{"n_layer": 12, "d_model": 128, "n_experts": 8, "experts_per_token": 2, "d_expert": 96, "d_shared_expert": 128, "activation": "swiglu", "moe_layers": [0, 1, 2, 3, 4, 5, 6, 7, 8, 9, 10, 11], "router_score": "sigmoid", "normalize_top_k": true, "routed_scale": 1.5, "balance_loss": 0.0115, "balance_bias": false, "router_bias": true, "shared_expert_gate": true, "init_std_router": 0.0213, "lr_router": 0.000815, "n_head": 4, "n_kv_head": 4, "head_dim": 32, "vocab_size": 7588, "norm": "rmsnorm", "norm_place": "pre", "norm_eps": 1e-05, "positions": "rope", "rope_base": 10000.0, "rope_fraction": 1.0, "qk_norm": false, "attn_scale": 0.177, "tie_embeddings": false, "parallel_block": false, "extras": ["capped logits"], "init": "normal", "init_std_qkv": 0.0422, "init_std_o": 0.0086, "init_std_up": 0.0422, "init_std_down": 0.00544, "optimizer": "soap_variant", "lr": 0.00619, "beta1": 0.95, "beta2": 0.95, "weight_decay": 0.057, "lr_head": 0.0107, "grad_clip": 2.0, "warmup_steps": 200, "schedule": "wsd", "decay_fraction": 0.731, "decay_shape": "sqrt", "final_lr_fraction": 0.05, "batch_tokens": [65536, 131072, 262144], "seq_len": 256, "doc_mask": true, "train_tokens": 727600000, "steps": 5353, "dataset": "wikipedia_en"}
Below are experts of layer 9 (counted from 0) of a mixture-of-experts language model. Rows are named router (the router's row for the expert), gate (a neuron's input weights, with its number), up (a neuron's input weights, with its number) and show model dimensions 64-127. Each number is 500 + 50 x the weight over its row's rms, rounded and kept within 0 to 999. Numbers have three digits each.
After each expert's rows: "mostly gets" lists some tokens that are sent to it at least half of the time. This comes from a sample of Wikipedia text that the model never trained on.

# expert 0
router:478478517576515446466452552513525570495483528498477536507496558437515512459511500406541518502509482499494492494426509436470514462469425498495533503498504614605552486464459564506537549514516468
gate3:579418483453541586551490443505430548547538498580559642521432524443551379526580513513434524518498510511638618535512523581504445414452588500553479454565547549453503530488576473590570464502425536
up3:521507554456545522516494407469473452535567596480518559551538506514550472536433455497455581499513476504518467643602562546500472474556579491487532553480495423494485499565503536562414474576512573
mostly gets: " ", " three", " January", " two", " −", "1"

# expert 4
router:486526602511535490533477476436471473437510510529493551501554530465502459458531485578511498373594520438425529470497427504489457487498543610519486508438421564501597444467402482532437494459347436
gate3:488512501559490409438541472491462434439436494534518505593521493493521492439440395558461560506597498594540465505457394543455418395554554477562410537509562546528503502455489514581470431525387491
up3:469532512582503513515518557506501490566413439539537438552519499528394544497466450392517528514541548539443445476501521505550549572541470503538421560466528425476495528516469550493449442367440538
mostly gets: " for", " at", " to", " from", " on", " by"

# expert 7
router:478525548491480443487570595530442470507559491503464438518593512467470465515411482534539428510504490488471477558585531513451471542513580460576470465507471587475518580522463461527577424482451410
gate3:445446455507503536513613540476421471527540464439436440484616458490583559458470537568440508532564565457523519519620472502448474584504500485544495448492517570478496422495420543507474487529558502
up3:552524538437494498526423403506594517493517547493511496433476561452517572545545521468556540507505552526513503435434461462502470473481559517504550393489520534425390440521500570504506468481542507
mostly gets: " his", " a", " its", " their", " g", " her"

# expert 2
router:528540498572551509437480610530530425450482521505506506496520583485425487465473476458553597521481442434507491544496437502488468518438588606563539447548456515516504464432486495582557520415479505
gate3:474519510520486554553429526527434533473452510467378526502538522361548503504490492568509535436428552590515627478480476533490468479473481438500498548605472555527551487482523521473597520502545491
up3:482508461468530528552468491462480456486599454515461587564468462513529518546495604452559454513566501478421407506476511537527413468428467536576565574492578452514492515518506540610534566441466469
mostly gets: " John", " York", " University", "ah", "ville", "ara"

# expert 6
router:485570473493526455520509512553588467494513470492558552504503448585556503536465428545561356461489468475412461530478442474507500495416507493485570405528514577488432511491457485489414510449398497
gate3:455541540511630461463579504499516405527477456487463471522459452506494407567569439568510456580534548519537452497476531528499417536517515534655608508511573516513504518403570482543460517449422518
up3:610426479574539503569526566510487540515512501484468460478544523461599401450528548467449416547540503485488474547488479567460452552479442471463406516472540504453545543381449477516471475467496475
mostly gets: " |\n", "\n", ")\n", " =\n\n", " |\n\n", "==\n\n"

# expert 1
router:558634449556564490355528527505524407513519538468474439463507631493375554490514506470554478542534442498467522508569441466429458521428516604475536475503475497515552446413496479586447485507532497
gate3:561485534525547514484404506500476521569459568603554446506470501506496487561472565447468448539562567514640479558584446530433489477475448565511483543489487507503511502506479513543648415569438479
up3:579596489432429473500442489423601523533484528539534483481443497463481465378449420597504476500555501528525566425464466577527485441547510550480447436478422489453520565445495473500447497527471502
mostly gets: " J", " Y", " Th", " Z", " T", " Sh"

# expert 5
router:538533424563522429530470496607547451427435574557485523459455478466485399548458385390524458555562487435494494453476539446562508509434566518458507471420444531528476539549443449527571486430459502
gate3:569501494512511480459502477510572460505495527463530457481378468520475437548527544500490549483419521470482493521540527494468499520391457521501508522475399496492499473553446583523538426522464538
up3:548525564540588525546456481488540497571512387496461479448523503498532507463532590604464487501498615504465532416510568551573439643570541525520455419505526537550551501415447518561521468488495550
mostly gets: " States", " km", " US", " League", "\"", "}"

# expert 3
router:484534580526533451472557488476522505345498489601509490400513496387474460521472512437521507434570464513530495540497491433485430484487481524404543460553486502481483468510470540560553450543450483
gate3:514486515516555543568558547518523480434511480549449455490539487494535550487439500536488487553537537500470457517598532444392440502552402486530466456533440560499454547441498481616465434483453510
up3:497530549573529449462524467547446528517532391536484469476479496523425524545513433547425536445399478493460530540498456500447473467430424527589547486530417497460513466540518489567499404508511513
mostly gets: " has", " was", " which", " it", " been", " have"